python train.py --activation="bilinear" --router_score="sigmoid" --routed_scale=1.0 --balance_bias=true --lr=0.0104 --beta1=0.95 --beta2=0.99 --steps=3293
Below are experts of layer 5 (counted from 0) of a mixture-of-experts language model. Rows are named router (the router's row for the expert), gate (a neuron's input weights, with its number), up (a neuron's input weights, with its number) and show model dimensions 0-95. Each number is 128 + 24 x the weight over its row's rms, rounded and kept within 0 to 255. Numbers have three digits each.
After each expert's rows: a language model's description of what the expert responds to. This comes from a sample of Wikipedia text that the model never trained on.

# expert 62
router:165112141093127120164108130098100145136108130119101136116097135129147167140153062141151103160102135113109119132161144122113158136122131184130104155152102124164156140115137170104168086107151110097135120164080130117166129139122121111124141147135118112167130142133131153148060106155123161123
gate3:123128111152140147148117154119091171113169144119124117143106138116135104148174179097091153132097173150149136132153127162110146112094128115117179072156106116097107067095097101146131090090131103109140159119122138129151124125111154111137131081133142149136130078123129130122140130147149118141
up3:124171139160133150132083159076085143153104112136147126145131162151147107111125121138101115099170116124125114087133125153140072166156101162132135138135119150125118113131104142126167095116122142116090133122136138138107115102126128073118128153087176138176122174122104150148157142154111126165
gate4:158147117123095139070136149125086133159120118122074101130136126129113123148132108094122093135111146146089121097158127064071146088155125136128110118123138123135143132168104169125133096104095109116114145127094130126137120119152137103118148153169159167162104132136128107123100112103147150184
up4:141151155113104122117134134162160127070151168113115193146141122132138104123109108129144170141168095116140117116109135095132113135151079140137126118103153125138150114121147179115160126140154115131135159116116187146115166149123111086131120109177104148119103080105128119119131086138096164120
gate5:180110140151122142089138139166145128114152134141112132105120097145140130125125102131110140170090135100151116090118130131145142094098119137143112139093124133132128127152162085160102130164147130121149115149114152169102135082153089113132145179154146094151173178105114131138121150167129117066
up5:135133126122135138151139115097098139163146110108126119120122118104153101121144113115122104108158120121120147105119131102068149105136118104157149120180123132155155127092107152070129090094109096125149152097163115091127137141118173155114113100124130154132121126120157135118109084067141147202
Description: Acronym capital letters. Capital letters beginning or forming acronyms and codes, often after a parenthesis, quote or pipe, such as UK, CR, SRBS, ISR, CA.

# expert 34
router:173140130145131106159113139104125158143129112108131165123099150101116159101150102103156111149157136114099111096175139131117165149140062135150108143134162112177094162117112169147128097128162144109168150118116139130135152151105113114130132171088122130166086168096147116134124125117157126137
gate0:136083123123110100109090173126131132149144124126120199137119095113107111125110128129107135147142127155136095111143137145076176129141078169140079149121106106109105139136159175133094127095114166098140165176155131146089134126123105128121151091118140112110145124117117159132097123157126131101
up0:118116133114120106154128165174137084090105160124101113167189134130107115142176113127127156127112140144122156154112128114158123082122149118109117122123109155136134132077089127103108168094125117158138130136131138119118107098169087114120120100151155125144188102135100116109087118103162103136
gate1:125087160104132104119117142166105137160118119173154135117142144176137137133123121144102124128116127117139120108110112126099122111098094152145162103147164136121129149120124212128132132161167133125127112147169164166154138098109142139100123151080102116060110142140129126125132094086161141113
up1:076146126144145114122109116104173106106102114137141133125153132094136120136131139119152106089140115110109093139138156157138118130142138181128118131135123102138083116155112119171140160139114119177156171158151086163138123103135122104202118118101138138095168176154117124104113092141160132129
gate2:092129114117131141148114130111150112101127121117141119138129110095124102141141157128104130168145146123162145131152165131115092161182160125109156137099134116136157123149120124148136123108106087094126090130097063080129158180083131070120160127100164147149137124109093101155127125107134134096
up2:170066143146138093159147090137097147160129155096097093145135095142148112160102094084148182119126149144118119121133160110111136138117153120105141114144106133162117102159129154149108160116138139114145159138127100151114159135177105125112095084142153105108128139115155130114127152151157170141
Description: Capitalized name starts. First capitalized piece of a proper name in lists, credits and tables, such as Cor in Corcoran, Hen, Mod, Bar.

# expert 26
router:129122148132147115160132102128108158130150105140143171145106170117177142131149096121163133169151125114107114136201151145157158114124092122134106141163159138168123156120090167137134113138163139084146124100140113133190116126141109114131132155127122148164137156129150141126142132110188159133
gate0:074107109125129065122173134132122109139126170151119159116130159127091110155122142148135197122141112132113121142083102117177166111123110159135128161156111078092095118111124137161117115100104132142123073127124142092143117143077126118136094155154134126130116104116151116144140120115140129133
up0:105106117161129105139143158090126139165157088146154148111156129132119138131129107168144122114156104116118131131132139128111118110127117099095131119115181114125174146151136171155158100165098152128130145110081149188137108129131131117165111121183105111147124132160111105125180101124069128151
gate1:121145149119128149150176069103154090113139170133120156117154167146114125167128113099137122122100122134142100137133122156114069110106171124155135095177109123163114132119112123124146081106174147150128139127102094147130166100121102102138136139106087134186134118129151106146143134107127157123
up1:119104117113148095103116116135133098121120132115136141136153079137104126115176089085154158125131091150136104111101122159122081113178105119142159105164087112116145095128117087181099108122147094158161149163113138109121112124090141136142103144142105116119112144107113093131139157174103148142
gate2:151126097150120105118113166106120082130156108135116150101152087132118164147126119121164125098155139160092105157122124115181155129159112166107110100137115095142110110111171124130115114137116145102168125093108127157101162113103154111129128101121093163095090115120172162115146112077132116102
up2:202137141148108127159140115161123121150133150088130115141113155116111108119082171129117106140137129104149167104091079135137123134096110143150107122115147136098152187141101141110126133126122117164118164095177167072116128123110084141147108128163112120146116131159110128103127111136132100158
Description: Capitalized name starters. First words of multiword proper names and titles, such as New, United, South, World, San, Super, usually after "the" or "of".

# expert 41
router:148126144161107118152110110104121118105131126102118165139089164149142136106145089115119088130123138123096126105149110128185140134131107146136102122152173104183139154149113150143126107116152133086150130128103127109142132142140101159142129174103095083161142170125179118101119152131161183105
gate0:120144109101170116131102138134153116139085145158151145119102077135148150136137121166134139136117107168174131162147158134101147155130125061149107096128075126161140086160089139154125101103127094135096110110117101102137128108109124099116164079125127126112146162139112139167112125134121110146
up0:095131085133176103123125117133134135139103138179134114120119124116174133171113145153145082140133106071135165091089116104105138121110139108108125119135125149121133110177111116157115117124090097086106101150128116147161190111128126123143148113121182142163150107124139115132104088139147097136
gate1:146146127135148154169140165135165148129136131132126105169074126145100083146120087086105155140115136113116171121128084109149137132125105127149152089152138125128131155144105104114097153125119111101123168128108135099135100102145112164124134103092110055151111140139108094093159140101141124091
up1:128190129113126134149118127127143103117163178127121120126158176126132113097114115112118129111107181120057148114149116157129141115114122166123128097134139135167094166169104135137110132102148122131127108144100104108116115077144086132102107159151158138129157109130164118130162151087092108112
gate2:127122149113086153205128126114132104120121115109094178133070175124161109107093134115140107115088124075163132099105129143114112120119123125122104106133137137154128137145125123146112118126111095151121131150107123086103126147114135138148144106101171104114141126131129146098094146063091164111
up2:168120119100124106140134141114134154122109100156127097149133126123167135092136141137135142150175115116149120121095091142109078121167126108103141189113139087119144152131101096132111145140090121160114154115110140048129094122150155115160158108115151175130138119120127176114141108130133088131
Description: Play and performance words. Words about playing, performing and music or games, plus -ing word endings: play, played, song, performed, (b)op, (g)aming, signing.

# expert 4
router:145120141121129134163127144109125165139123136097128165124075111106118151127169112098121092121144135133075100129155109124149146131108082156132130139158143112110098123119119149196148111149126127107138108125095106084151103127146110134145151164117108134175089172094202124127121139119124152131
gate3:146108140099066114114116103157142117138131139128155125155144157122128075140128160149166118135068096100143126145145129118128091160094106100105122133145125102125115112146079141083115142106133125142130078169116166110112147089109151124093117159147133090090133085159111150126121122133144147152
up3:138096137084160120108138144143174144152140185135150147153134131133174118111100154152153152106107165122134127122157150153150145113138126093110156113135133146108137143162120126092116172147183118136124133137161104063183121112133153134129125127103132096143135085150086135104147111116145147099
gate4:137102134075104096121104136132105155146105127105127119101138177145081088166163139142115107149143123101132123157118129157142118100080080140160118139138127079139160150113112133125133131166137162118134084152151132169108140188150145124096081136140130133127179138123098120132140115141140106127
up4:120136151115115142122119107141127072098124132100181098118163110119152141161162102133102173172096094140122162140132104155133139129115107113094093132117108145158109123127080107118134135123132113156115123116151090130100105121172106098095119161172123135127162133069121168132140169148133124110
gate5:107155084110115147158121101104156109118087119140162087109084146109111151147108161109166072084151130144140110110114142088154141132125079124082119093153125135147074112143128095166112135152147109125137181092110128139101131083116124127118137118123122134105123128132106136150084118120122128130
up5:125141117117126160082143155092143140056138086132115139130173152118131124096171128149097087146123100111162127157087114097139100136140109126149173145107135151149125083104116055141110140114137082153127133162143138122126129141105119135138146172099118150132110104108127120118135108154138131103
Description: Word-initial verb pieces. Short lowercase word-start fragments and particles after articles or verbs, such as up in line up, re, b, spec, real.

# expert 30
router:149140118137090125123127144092120147137142144121109147118103120118140125085178115133123114124133089133127095124124130149120137160118078162114123114117156127127139151173116139155173117184167153132120147111106126041161144149130084153132121151150106095184104177131140118132102154135127133136
gate0:099132152166130142173140139125122115189120158123151116153149119122134177131133145116126145124088127143105121130175106112120111119137199114124105149109125120159110099117114122137091124127102101181146191136120123123151112147139180113169130135166137140108115135144137088128162151150161158108
up0:121150121167158105136136113119148109133077064095140106143118136085149121138125147093114121107115105168129095137083125154114114160108155113085079179115161132135144133175127103109119102108148106135112121175082123125149133114140104136127153147105130146111137122151114134127128128117100117192
gate1:159086126159147132109123152149076144092090094118149137126101170135152145128166128145114142139120125159139123152127128140106133118163101100123123147117139147102171143138144119184094146159144110146148159155087103130124153136127114118123154132131141185157146154141141105200153137132104142170
up1:086153125145103125145136130109160098151154118138134119128124104092142123120116111120126104120156113083124111129111163117136124145104161126133131115136101124114103130085108131074167077088115147104107111132151155127121151135148132124122150154098107060091101127098141158047109167114150124123
gate2:152144136116109158125139099125140111079081108107146142118100120140134104087116146129119113117129116126117101153167113120145068143158146166113103138127141081160130138095139073112147107127112087098140108137155119178152144142154151120151133119175130097161137131144145069088143150122099132138
up2:132120144129104167132130104069117120108090149115108120146136076140156147135104093112112131127136066112162129165119107098174090198134120136134102137104123083156105151144143135134114132132104111128102110108125138164107140126139171091179141121140139088120100101129131132136126130137105098156
Description: Space before table cells. Space tokens right after a table pipe, before a number or empty cell in sports and results tables, plus header words like medal, Chart.

# expert 8
router:172156119119142137182103116108132134133122125110126144118111094119160128126180074118147122165117121110091100119175124108137108123118114130112122150156141118147103176169111158150149102120180132128129133090106104106156128129147108149177140182135091110158124156117152126146102120142148171101
gate2:084129161147111109107139115163151198113115135132097116124119148127166149132084124159107116153109119149146139137065124166167146167142143110168104119146165149101157136097093127142118109129106128095074107133161124115118108113117118099114166098111149122134138096141125105108166118142143119109
up2:142098137129111160130133132097140124159149095140126074171084128114190103110140132127124126145135150126177130119108137147163156185146111091139137129089193125105142124081160099110149133157120118128142127151107125118131172135136164109075127108134157133160136135130144130138168107138116124148
gate3:148115096115136134132127151125145100124116127103139150111142135152151208101139149135152167106151125162149120118124140138174107193149146107144150078173116122088153164120151109152104117114142105072129143125110155126113169145134157123105145091126141139131100136094133111112144128165141166124
up3:129145132136169122129097108128161149143158175107144142112171121085159101139141101122104095136114123147142143141145134122084082098132149134121131151130137127132112101154097092083167145093144121108083131137144122115122121151154159128136123178135104141130120125099192096153135085112117107179
gate4:137084116138133097127159138114127142124127173143147137129102115125125112140094088146152147116113128130124121119133133110128136117117100115126126147179081129094114149165091109133127138169187162120109121087137120142124106093126140194125125171116100079154162156072139088115131167132157129122
up4:158165111117104128117107111132110184144148093158141101118126122103117103143139153082126123184141097110127130124160117119136108148131118096119134109144132111149135123143115166098107094140124124105123107174100144099092126128085152137089051144144126163104105143097125122159131100099144098166
Description: Name-initial letters. Single letters or short pieces starting rare proper names or words, often capitals after a space, such as Gao, Maskinonge, Khedkar, lodging.

# expert 3
router:166128152150135138181104129084112150125102120125119165120137131092137120116179106150139116132105150106099132157142090125136112122114100176136127136121160064150142161116116153157150099143128144124117135124113081073156147110157094110140120169109127128140110159130177141149123141151155170147
gate0:158082128141130137156131133120115109129109147151109135157106135075161076094141140123095127131122146109136132153130103130132132079065131136121135119139170151105131149143150098115139125164116100133180141149149173086164147102141141105119108126077122131139096174144119079133123104093136148136
up0:110087085118082131143110121148140145115123107159165163139112120139125117122125115171116187097112105126157121061147139126161149132153125131116128135153211128098147154117111115135141128119133137133149116166144093157127113110114124108136127115123127134152108140130115181084138129170156151087
gate1:099124141143122103127115146150104168131092121113118134112146158111148121136141131125115135081126139137188113144132086118159125132073121130141169127125125096135121114108074163120140162119104122105092113110104126102094162160182147129100130179135186134137078153113158131109134114115122095152
up1:154165142179143111141141120067133072147119096100093128163122199119106096137122137157120113083100105123135136164115102136127139133131073145129122122171161104134146114093089136107147127134103113113149166112151134135117127123108145144136121111158148120128139093119141086153105146129124146095
gate2:117155128111101155131132152144131122091124136132147178137103158063142123118192145110145157134109125096110127157079109125151121106135089109125125094109142128146146112131137132093121078137143135149135105132126098102144102069131135119140122148137110160096111133092113177185135164111108121150
up2:114153147135125140176111119163094101122133129132134141106117135121120148106124150119105134166205193099143126143134143129125096127088148093104090147127136125159149109128137133096170165152088144147110155124097123094146155118172123128155132131101129188129164141126134158117136090138149111136
Description: Mid-word consonant pieces. Short inner fragments of common words, usually before a suffix like -ed, -ation, -ing: iniqu-it-ous, necess-it-ate, fix-ture, morph-og-enesis.

# expert 31
router:153106124177131133170133135111128125109125103085111164116143121133148143127145085136132054152133103110090129122147140125148131106095099150102145118111133084164126152164076161137112140154164148092131142124116133104164145141158128148144135169137105129175140172108143123149120148138176142136
gate0:117136152147140136150125148101122114148139130131088176126081093152160102137135068135120156136123080135170114159144154112111128112136152129176121098126113145119104098136119082128108136128095063157108138114132142152113127153158169137119112113170126123106090138115163167144112164157141151135
up0:103148119154150138145152125103094104115116166084114113133146156153143109149129083119118093113108141153145152141148158077130123119143114109182130138105091121091108143120159142109114107117148157099120106130155109119137141121125112166144150189119141130162158114150138080137163164128164104076
gate1:133129118153125096127152111153126152144130114143151135102142112132116116152144136141125102096181127139072088109102111151119167151098091147133169090132115118135142138147104122155111144089160173126103120154206117126160111071130127109147121123112097120129175160125113131108160091139107133142
up1:130156107128136172077191129098121105135095092092153180095161111156123143088147164139149095153116107076115115127122134124145124143103127153114104101165160142139113167099115144130132120127142114136140143149160115127125108089153115158092118105117104142131138110076110132139150153139136150157
gate2:127156106180142138148118150143130141116165113081116162101145129134134113101147134142109072120143127136126182128123157108112107133068112125131124119089129118190150122142052127108121130119141112148154144144113148129126065107134137113110081127129119149150140136163118127142119087124116152165
up2:128141127087127129094117151096113119160108156142167151154114129154130126130146175098118126097113147125138149128121121150140138153168133092104126104103155157096117102183083167134149107122117144095150092055108118115148139166148157150143160119142126130113157110129160119120156113130100164167
Description: Mid-word syllable pieces. Short vowel-heavy word pieces in the middle of names and foreign words, such as is, an, am, us in Artemisia, Hariharan, Natal.

# expert 7
router:195131117112162160155151148090147150145133103104083161125108115109107146148169071131123135153130137101090069115155125134132134126142087136123116132136146104122114170138113178143157113122157141120129131115111116098169144120126129133131127182140113128172121145128149133104134168132149168161
gate0:113122123167118090172100125131111088108094129134111111146135122093157129171117125096157130114110148195116126109164141127121139089123112103123161140119100122114165115149125130143126155143142143176156164147121124113133102162132140127117088053134125124111105137101158100153135136162154179132
up0:139129088138151169119182151114142108160133073146091141147121181146083096128116130169112101113129148120111131117122114136128106104136112138113138182173082133121149120131149158108135100101137107124075114140118102127124122135140141099138130154155096118144107118132134147086164182164107119134
gate1:144141182154115139144141089134099143113134153073147128151164130100127155160194165107114102119135146132158121147118126130119114172109122114114098151149142132161151139119107146093128154120119159176117138149128155138088081144108108136144112147118149135123129188139123093145094146122135155174
up1:145099115112149121104145117110095108118166137118106115140178174166091081139117096130141192126173102160107110123132116088127115117125141107130144145149145140132161142102115116157133119103134131130137111137132150088153143090105156096098116135091132126170149114131174127112130149117168086171
gate2:116132138173095125148113162106153137127194135107144129115138189113112066094132118102087119144113125074112095149101124117123139138120100103137101113111155134130150135123134104135126111166116119126121108147132114112151123091129135108114135082142190115087132109143111137121138088105109162080
up2:127096116128109102110138139138111162156149073149139174120197135107118122168129160122093113174104136121133141138109112109110121116105096122104158163130100139116129114166108149114114110136123082117143115181085129121177101143140155146128073118115160103113136155137124133120170145114099131136
Description: Short capital-letter prefixes. Short word-initial fragments and abbreviations, often capitalized, such as c. before years, St, No, Dr, Jr, plus foreign articles de, die.

# expert 60
router:155126097138142136133108104149117140159097105113120136091140174121125122103197160116135098120163132108133113166114120078169113117113100154128096142121154123145101197140128130188164132137127121113118115126129110116171131138118140135139119140107131158173153119116137097134079155177130130136
gate0:129133111144159139181127129128090092134111118106140127116119105102149086118158119150109172142143091135133124141114117180132125147147131113162109092150128092129116181126105093136113151155108188066112156134122093130127142159116151125083137097154110124104111089121115126153114127103119146174
up0:154117125117156110162104141158119090166115109143138101110137152108130147151161143155109159146122107163116111159126111155135114133153121111185113132152133099163124126094158097113145134134098132070118138116146100165115146163112170099093136099148114154097087083121111157143131085100128143153
gate1:140132133115107123166104094106100123151109079153152127133116174125167117108101104136114149112101133132082114170093170171105141138162140079117080152123089137124112143141091093133127134150103143129146144136120143073150105104120119109160099122154174095149129133108102125093104131128123121147
up1:177153160135056127173161126111105137112109135115115131169104103165125147114098136121099155146149137091115153120111134081120140137132142111098177128111115170126098173130115123096143175137098086113112147100129136135143126115129104177116110127148117131102112110119102137099162148130091132118
gate2:147148125087093136100112133128144113117107190102161117144135111108124149105127147110162140149080139062123150107134089142130134133151119138068105136126184135113136121103123111141145170103085151117110113148120142115140138178120124142178102096110109170106142143127140114114110131090104111130
up2:112135156167112107154114132128089153195144104127147155113069128120119144117131098104094154142180059096132123135111124108139158104123107116147144151135126109114130138129149141153153110104127137166117124104131162131107166136126123082169121124146115135111171116128097143102092176116120118099
Description: Space before numbers. Standalone space tokens before a number, usually a year or date after in, comma or a month, as in 1884, 2024.

# expert 43
router:161119122134126091170169106089124148151094110119152173135092165121140126103136095073113128165121090136136104133171171160116157139129131117133145152140150128139099125134110127119108097159136153119156096124087111143153162138129121136152166124092154069165146129107138146112152139160136147134
gate0:089154106077097159129126129139116149100120172143124156115125103101105122172121133117119156158141129096128101133115112155135154119128135149148120124140156112129081134068101117144103178130115102106091143139146174111116074161140162143089114142115124107090128121155085145148082132128105137137
up0:112126117157104129136105169160146130125135106167156099155137155132124093130135082154153125102108161127118143159124101090122104135128070118102153106122120125107167125155149121132124173161098118153151121124113141138106139139160120135135123108194087130113119100129102153115092062146123167101
gate1:083089100121158170120140119114178079109116150128143132125165110098135132154142133120179113125123116171099116123124122156138107148121064102104108109140112143130113114134127079137111160079149143117147110134133168176146136116120105143131173167117132120117117154158139081113123096112140135103
up1:137096156136123143126089090096150097108124085138117189079143143103114129124155157150159123154125117166141089132152183165132139146109136128130135155145092119122102130149109159119114122156111162141145170137132128160160123105156122127128179131095138097121094141125151133121120186092136120138
gate2:103122113085137112148104176129113155167122136121123117125126115114133127064115168128189122118154151109123152127144119117125144143144134124148167137104185132153118153131120139140149121149153111145128169110138144147132092093108124112099148110140125173071138177113134148137103135134198101111
up2:123106112143126107141157106140156167146109104095113140128156116104127101138160128070110143124139112103172145130140162158102180133174168111126159157123151147097153104138144163120105156151102151122101094119096110078139112155117170136115134108093097094117134123140153133116127178137100115118
Description: Name-initial fragments. First pieces of proper names, mostly people, clubs and places in lists and sports tables, such as Mor in Morecambe, Led, Kingdom, Alexander.

# expert 25
router:156119123131109127136127088119108173114126119117093169091108157135153133158171088127145140149107116140069090095165150113151128128140121151142111140154138088153147155123078151174174131123148128115145138110093113090142093116151145145130133166108131119150142141100143133160083163146141141144
gate2:115101136102101116144102102168081109108160131105099132091094120146097114156116136167121147185147163128112136117102129055139109106087124132137110128133125100111133119130099147120181088125104151180157132099138126158154137143130112131180120130146110088112160114118120125109135133134146101132
up2:102149123158133147087103116174115135096159124109151104103113158168104140129108112122150125176144061169165097146111138087134123149115128131112137108150102158154130136138123138136147132122104123140104094089088118088103136116143146140157139118179126115145179155141159143135116091161103132142
gate3:105119162113127134122156107087120112079132114143138141140130094126109128082135072095128181131170084110141121172120128128137126126136115095109136095163128119094102114141159133090126135138127212121112134134121170136106141147092096093119137142130166105145133131106111108093124167124121114117
up3:120147143137124114119161130139132104141137100131114150128105102138120155104122112116126162115138125082148130131161121141141132149133116132131111133153126112163126141125131134136086178151132193129077093116154125166130156194100120167144153086145169114148119096119133075085131135143080168156
gate4:119080148105163137089073096170124112131128134164136150081100113120152145105123138135110166135103127131173094066121110170109111126085169111122117104122134166116122117159127150091141104113147124121106144119126110122127146161147133123174139111149075114151106119123115152106107154147137113130
up4:177127191156105090121147090174188113155118115142115130154160122103125157127087138139115098137159141148100130147115121118133095095155150127080124136126128145146129153107151155121141138118164133163139126091111124142143137152142141143121121090126067146144116142099130080134169140121143113098
Description: Range dashes and separators. En dashes and hyphens between numbers in year spans, docket numbers and codes, such as 2015–2016, 15-537, plus km, ±, minus.

# expert 44
router:155148163141121122154128134097142127130147164157121166128086131099153122136150116121147119162143115132105088105157131153137156120143088122118133143161122069180110168128133138162142093101150147105110159109118103052138117148151126152126111170144098124152138169133159153113092133122140156139
gate4:134104109111107116114148111137071113094124151120139086134134155144131084135089125153144170151125140165137101130127121116146143174160114113146161132131156091146139124147084124129152106127159104129161108093110140110180132111108143126122174157132083162144150143140152164166140174101141095119
up4:084126148174145136137136139100101175127155085092108140118136136097061142099154153104109102143175106110125142127116167111104090123113137108117125152169110144122105103121138126142126126103115121159148082160137110146132147115131143128114124118145138117060136106139123186161133105142166128124
gate5:103103134151104113150133148142126137128170154132109121086101126117117113159113119157144091119102125132121136150151148113183082122118113056091123083120104109145139131118175125112096146143128149094130094135127127186086136098121120123138082160101131136118138120093157153126096158154157126140
up5:115129149132115108179105120092124111096117165131101076137104142141133140119117111107143116142095133142113110126103116065109128109117111105077118087142134133091126151171121129170123135098128127135116140087147131163124139173096142127152192142079129132082158129098118102114146141146117139099
gate6:146128099123128109124125160159173152153130109121107114129110136125124127124142142112136156111127105081107182087115097166115122181128119129122144132126135119151140098082164060143133144171082118090111140145110099090140097155130116168165127139153118108108100103148121110120130096128177126119
up6:120082137151127142142130136129137091099102131163151122114109125114103127064141123111136111116173144146132112170134121121172130125132117121142079088103106115129115185154101141126159168098090125140121114120124139179134122069143099159112116073124129137130100116135110081113109123126142167152
Description: Line and row ends. Final pipe-plus-newline closing wiki table rows, table header divider lines, and line breaks ending list items or parentheses.

# expert 48
router:132178139149143145139132087122112142132128129113112167126096145140116139112148102151126112148118177085099114117139118126131125145099142152139128123135133082130163133129124166137128093136113137126110169126126134088167138178121132110161083173099059114140115158125186147119093116163135154093
gate3:126114122131112112154111092130166150131143139130157100123171166075092125166113122108130106119126128118104101094121123116113141144096167144106120119108122150144064070126130097149124128084138178124142105141126115118146186134122108114150103153132144139146075113163161147137107098108107107105
up3:114139118156120119134181163118166121102120108084131110147143094126159137172114146138140098111157077080098121122116174131154095111169108120131159114147167155137148130120106135174147120102137089140126154158153164117165122153110149124129182118140161147124145150134142150151108132105097128138
gate4:146144128130133146135137172151152066131133100111117118127127129164135104075122098126135141132122123193102185161122118113147115156140104137086158099082104139110129075096131139127134157159137155126192151135099140154116095147132095114126121130131138144138116120132067149128117116139144124143
up4:110154121131114134109123128120113125153151113119141125128167133086073142119145118124113113129166114074116154150142179200141139110129152165134166122095110111149124150152140100109139137129108123102142168088103098135087114169132109124096122099111161144128154126116161143140110085165116134083
gate5:145120125147111139144154151124176116144120154104135125121109152085121146109111147141171103161136146070134113112145149079097124146183106153138132148154092089134121146156067141114103138169144105114134094136134114139130095160106146148142089119133108148154148133103150107142174140158131104099
up5:097134078168123143108097115113128169121087140123118144131092157097139075130093156120130103179146126099135118147112129141150137091127108143123155130136125134138161133146107083102171123124161143113093105138141172122124119139135126107156140104102122122175166147146126155098077113116129130070
Description: Past participles, main verbs. Main verbs, often past participles after was/is/were, like released, known, held, completed, hospitalized, reopened.

# expert 24
router:176114140139138115165118100121150155130134129102121174172097116115152122125165089127114116152134116110101121152142140114135145121146099134129128123154138089143111154151133152151117100152159149113129111110117117017126133172137126108129117158133114116126118144105155118154087130156180160147
gate0:154132087123107152125168117105161132114148137091104074175107139079118133095119120157107112145165155141153125097125154112099122168128116082146129103176164105092175134126116169120135139143123138131099148121102106128142082104109096135125133159151123152124144146098111119107147105152116139162
up0:119134149120131134138113106131132136094101130063162148140116109162136095132121124115142074139127105141113111137058097124124107128113124104098119114157145137200134152125138158168104119120158118092135127111139138133100130155116146160125093084150135143169126090115144140183129147135174147116
gate1:119145096125131139119155118113130085150123086162114082121154120177167134153124096123114155089107141132158135127132146159139116145173106173102165153101089115187138163130109103107175111119092119126132105160103123121123117153089124122126143102131133085142117135157114101097142130155090136141
up1:114127142136168161124126125120111084149131084161128087111104139162143144166146092117090133101118108116151159093125139135147099152165127150130161144155168099126129142134085083157156137135120140099122078159121126141115151145108119179101144094133130072157127118140130106147153136158103139152
gate2:114107101070127145112153087113127129137126103121137138072116153121154142130158129153127147149144152118089162117118098122120136121121171144117159086113152128152196131096139075121093110126157109100121167150103155141127089102166141141131136142131128126165087119086092123100106126130135102131
up2:126116113142140159148105151130110124140162127136144156174136105128136121089143127156108139141115121092075105151077164185179153148103157138153119139153099122107068123125122129165129075099134148145144112118144113124112137152152107102148157125146132165117107079144150081109137145139123132140
Description: Table cell numbers, blanks. Spaces and digits starting or filling cells in stats and election tables, like empty cells, vote margins, goal counts, Quarter 4.

# expert 23
router:175144145138142125179136135115129171150130129130133157112116117119139121133185070117120109163140108141122088141140154146113138128107102128137097157168130093137105169125102168131147119173152118118118097111116109125203129135125100116134122136131132101187105114153163145117112130161129164103
gate5:148073126111122088100106165160107121113122108167100147119128118124163145141162142109116139143142128099133170165103137134114155140164147148072135126089163171133134158135086120102083135135107115120122120123071174132164131164126134132130107135091133149123146133110156104153146125103157095121
up5:161150109126122128081101156124096146130099154101134144185126110150141158128123129135130117077130129091150150154135080132136092145128143142104160145122136164158085147117100146113126129157101118134098122078131131093170123143120113130075138131111178136135132173135121127169139087131087109142
gate6:173131123118121113127141097127123113101122089101136117125084095166130109106101137158103089078117147134115152122141158131154128100148116180094159150107172131117121097109110106152142118120088092130139097100089101085114135150136166101140128128127149102147119149106122095165124133150077119162
up6:099138117131181137063104100159147123144134125163111120138151157103155144133139124145136168141127118156134067121116119092149140171116113107128120149156132107160157139124092122125142129099165117117137138148118116153163142115145093115166160109161077097165110162114103157127137103120171101129
gate7:141150175127131180121125111120169128109145094100125125137131116122129122129104100128138148143130148126145087089126069166115093135096108166167096126143142146151138142130166110133115146133176108119131145166131123137147155120099104059169156120142124145142062112131146124117112140107159139095
up7:135104111121120121105107115124089137170120125144132109130142187142115114126099115068112098151115157136144122134142156082107116070177141110101148127107106118095123135151102135108146110141127132138132131111082144116107159114125122186091143126124156063132162089142136119168125107141125157152
Description: Capital-letter word starts. Single capital letters, mostly the first piece of a split proper name, code or variable: T, I, B, M(asefield), J(ava), P(ithiviers).

# expert 46
router:169116104144116142182112127110139140116103115103118157125136160139126170128156104136103133122117149100100106133142148145132158151155129130135095118175120126114146202162086160150175122127131153107145140113118104094148133108153129100132148133144118107108086153126186101143086112153173107128
gate3:113163100126150085132136143122187119137100171158123138129115132146134089091108129163138141103107133138126123148131114092155123087089093099153113134120135143155148125156155120178152114148099136161137129150112133085107038153118082117134156128114139132108119111141118128127126151169123128119
up3:134156103112148131164119139101173068124170139180128154138127164149142136081129114122142135140121156152099148123151087121150140124133150107183125109153109092154169120143116167151144143135152159169150122120147109176106142149083147101121124148145087146114132118130145145122100133137118102162
gate4:154142155117119191133120110110144137164107118119184167124149148129144114099197111118102124155117123134125105084139126143113144096121160146119139075122131134152143135140128077097144125120175148157087122102101172142106148101107149112148111132108132143107160138165075134114126132128141117146
up4:159142131123156122104148105114162112133157086155093157119075120123143121105155135122125141175139139137127099124124140076129103129155157104117114152124138151096167115127117101102145151118139146101126149156160128112120129162163100105094092111116138118140172091046129149145120088156141144126
gate5:127141115142143136117105117112071164144157156094168157132125070151098085062102130107129112106126141098134113176119112128150167105107131148119140121129100073126117124136149135109124125112099158121147103160112153142091120098149094120134089130089112139150116162155117155131121122102130125165
up5:131120143132117123160081096161168124123141106189103107090185152130161127172110104147138112114104146181142126129130126095118095107129134109122115164112174116139119131090118136125112142142144124112123109121104135094111156115126133133182127129126090110109130105117121091104142087187135132089
Description: Articles and headings. Indefinite articles and determiners like a, an, his, this, plus == and === section heading markers at line starts.

# expert 1
router:170157152142164126163128086113148142111121144101105138105106131121114138134188080121142094158125107077103128139170114138174128144114116159140112110115111098134110181109100168158113121134129142096160142111112103081155122149124109150137123156146073135136125127102155131126091118131149162120
gate0:086103096095147144139078178127094070096151159130119139125116114121174111133158127167154127151155160150184112095107123157125115123110129149116140096134159139158122144115101078092125117142122125154094132123109135095112173142168163111102127112155135147134125135109119151147122110104138124121
up0:131138102137118126136105157184129160128145106148146101123155145148141098141139130175176103157139141126088138153121145126154148134108106183098113135148108112159152107108083127080107076133150160118156131157170142106148110129124146093112125175134116168094137122138090159131139151097120115133
gate1:117123126124154130110077107153157135120091137166134133129146114123128117136148146161101141184170075145126086072123149149152110135103098119122170112178144147123131106164100143117143116110178097138140120127087166116119132120158105143142106138124149109094106117105115143086155151127155142104
up1:130149106172098108092119155163165108122148160138132100098123135088150123144144134085124112161146144134109137143143092150092118121145088103163184133117118155144073145142130149126122141125142096136143156103102123110139135083119129143098124191151135168139097105132098086137125128136143147163
gate2:118120168086160117117085133107150106134140126092115144159127128125161106136108113156145152152124125120137137141161112150127141150106158104108090107082182160170160122161150090119099102127140089110144133098129166119120129090105134144191169159140147084130120095140111095117109117133136133127
up2:146120110110128128143122152132142107118126140146129143125112138103144118106145120123150128096103127118147106127070081117125116144142140106124161107151127117074102156126117116104151154114132201124156133162094107129147126132146159151135090111080117140154096109149143173125175132048160099144
Description: Digits in data fields. Digits inside identifiers, statistics, coordinates, dates and ages in infoboxes and tables, such as Ensembl IDs, percentages, population counts.